config = dict(
    vocab_size=2957,
    positions='rope',
    dataset='wikipedia_en',
)
Below are experts of layer 8 (counted from 0) of a mixture-of-experts language model. Rows are named router (the router's row for the expert) and show model dimensions 80-159. Each number is 500 + 25 x the weight over its row's rms, rounded and kept within 0 to 999. Numbers have three digits each.
After each expert's rows: a language model's description of what the expert responds to. This comes from a sample of Wikipedia text that the model never trained on.

# expert 13
router:535493511482503450507514473517495519528481533443487477469492491461499496508552504468559489522499492471511495464521421500497474495518530498506485458482455489506527537497542465485526472475491481476530506527526494475516534495481524501495540499
Nationality and language words and suffixes such as -ian, -ese, -ist, -ić, -ington, plus French, German, English, America.

# expert 18
router:447534454528514543501461500487542492502525476489495529504463517494479521539489563499464513480483480467524464506544522494461481509511461496471464502492500477472458499487500503534542512504483490517514457518513533486507506457494513491497459557
Word pieces following h or ch, as in Channel, Hey, holidays, Thailand, China, plus function words like there, and, May.

# expert 57
router:482493482506541529510526506540511531499435484468489473522460514483490511516491509543482496448490497541458459468529484521521485541486522505499524467496529504483497484518454486521468501504484483511530469493498552491524499512519502519475527446
The prepositions in, on, for and the letter b or ra inside words, e.g. Rabbi, rabbinic, Israel, in 2019.

# expert 64
router:549475542513515489534468497486467515518515560533519475556484511498539497477488578502483517457526538484480503543466488488456520542497497526536505503497536494471468488530494513554471546520488567486508497469534497503468539504501535511484518505
Articles and possessive pronouns opening a noun phrase, mostly after prepositions, such as the, a, his, their, its.

# expert 62
router:491473507470504531529494492522524517475480485513468472535479532520511481514543437531497503496525451482490496443465516529497499541483493527499492516502481488493493488454491545466533464488471480496516530491521499536480493499494547474499508484
Plural endings such as s, es, ers, ations, ities, ants in counsels, referendums, GCSEs, plus closing parentheses and "they".

# expert 34
router:462493538479455496529463507467555535559488512465510475432466545477494483500504530512509516468522500557475492489489541515490501516507482549531542519468514523504498515493509482524494519534512523492473481491536491526533507469536481533495477500
Opening pieces of longer words, such as ex, im, sup, re, inter, mult, and middle pieces like ess in pressure, plus the and in.

# expert 36
router:486496509527519521463524509503467504515526495508567456497477483527544499521505521495464506458506477492488511514504490446511497527487527496502461497542489520521513466490557471480458526497503496497472497491486518466477543497489525468564528485
Ordinals and numerals like first, second, three, and inner pieces et, and, ent: nin-et-eenth, Saf-et-y, gr-and-son.

# expert 15
router:471535446521494492502522463518492478492520519489505516510482485465476513471481458504493510532503516482468545489485473491487493529524512484489504522468504500475521541519455548492512482468513500509491506540496528510468460496459471533484502481
Tokens right after a line break, beginning infobox fields, headings and table headers, such as Branch, Children, ==See also==, Notes.

# expert 42
router:527505484531506516474505471499473491515465507504480458502502496503480527468540482508537502524472471542508500508536484459499479545478532520523492450515485516464514480519485563526491498453452514509509494473482492450481502469504486488516471533
Pieces of foreign or transliterated names and non-Latin scripts (Cyrillic, Thai, Japanese, IPA): Nuwwar-ah, Gujar-at, P-anish-abad, Dan-iel.

# expert 4
router:528482486496549511498525498505491491525524513520488497543465497492501491521471472505503486503482472538524529501551504541463500486519481494485495471488509514509501513446477515524521494467488505520475537537497478504482468468489477499482519479
Whole content nouns such as film, work, series, water, story, plus mid-word endings like -ly, -ure, -ance, -ity.

# expert 54
router:500525488518484475490502467496512524473517444437568471511532500493510466481508507549501497497479489516457523462495538467532513494517479493534534486480471482517527527512510488530503489487566495523499520458422558478512476516511510514495473476
Prepositions in running prose, usually before the or a, such as of, in, to, for, on, with, around.

# expert 52
router:502491558497486523523512475531508484494476497510504506506479486496538462540484542514530492532498500481461464481491449519487528484508504476478476485471477504506496485502516538471505465480481499522523483541512492491519503498493542476490514473
Final pieces closing a word, such as s, th, ph, ry, ity, ers, son, plus common nouns like program, law, music, school.

# expert 26
router:485503490527491474502511471524524497472505517414479547504514481487501519526517473521519518518485529514511548522498521485494523520503529521467481502477535478485492507519475542489518521523458498493482485497507517491502512487489496452502509505
Inner pieces such as aest-he-tic, ward-ro-be, beaut-if-ul, plus numbers in dates and ages (7, 27, 50) and sentence-initial He/It.

# expert 46
router:484504520451505520500486511498519456498528498495479481499493473492476480484501463499513516415542486523504540479528497481521482519502478540521471492469509465514465547488504498463467488482434493529513450536488522510537515503515493498487483501
Word-middle pieces built on i, such as i, in, ri, it, vi, as in groin, either, basin, plus some and and the.

# expert 40
router:448510485528512484488513490478537510515501555469493477489493512519502493486481497487476503562485483484505496477525531508520481499488517517491493448523570489483435489485489483515497507531527549465508545538440506479506546543493497474497482517
Table cell pipes, list hyphens and == heading marks, and, or, and word pieces after an initial B, such as ott in Bottley.

# expert 59
router:531492502488501518493498483481455486508534527485469483476492460500516480512492518512507522514509525483531472513500456490470455530475473487511444470531450489522510472520534487549507500438517470478530421504517488484503477510519530525523545526
Syllables of transliterated Asian and African names (Zha-o, Shang-gan, Yu-se-ok), raw byte tokens in Thai text, underscores, carets.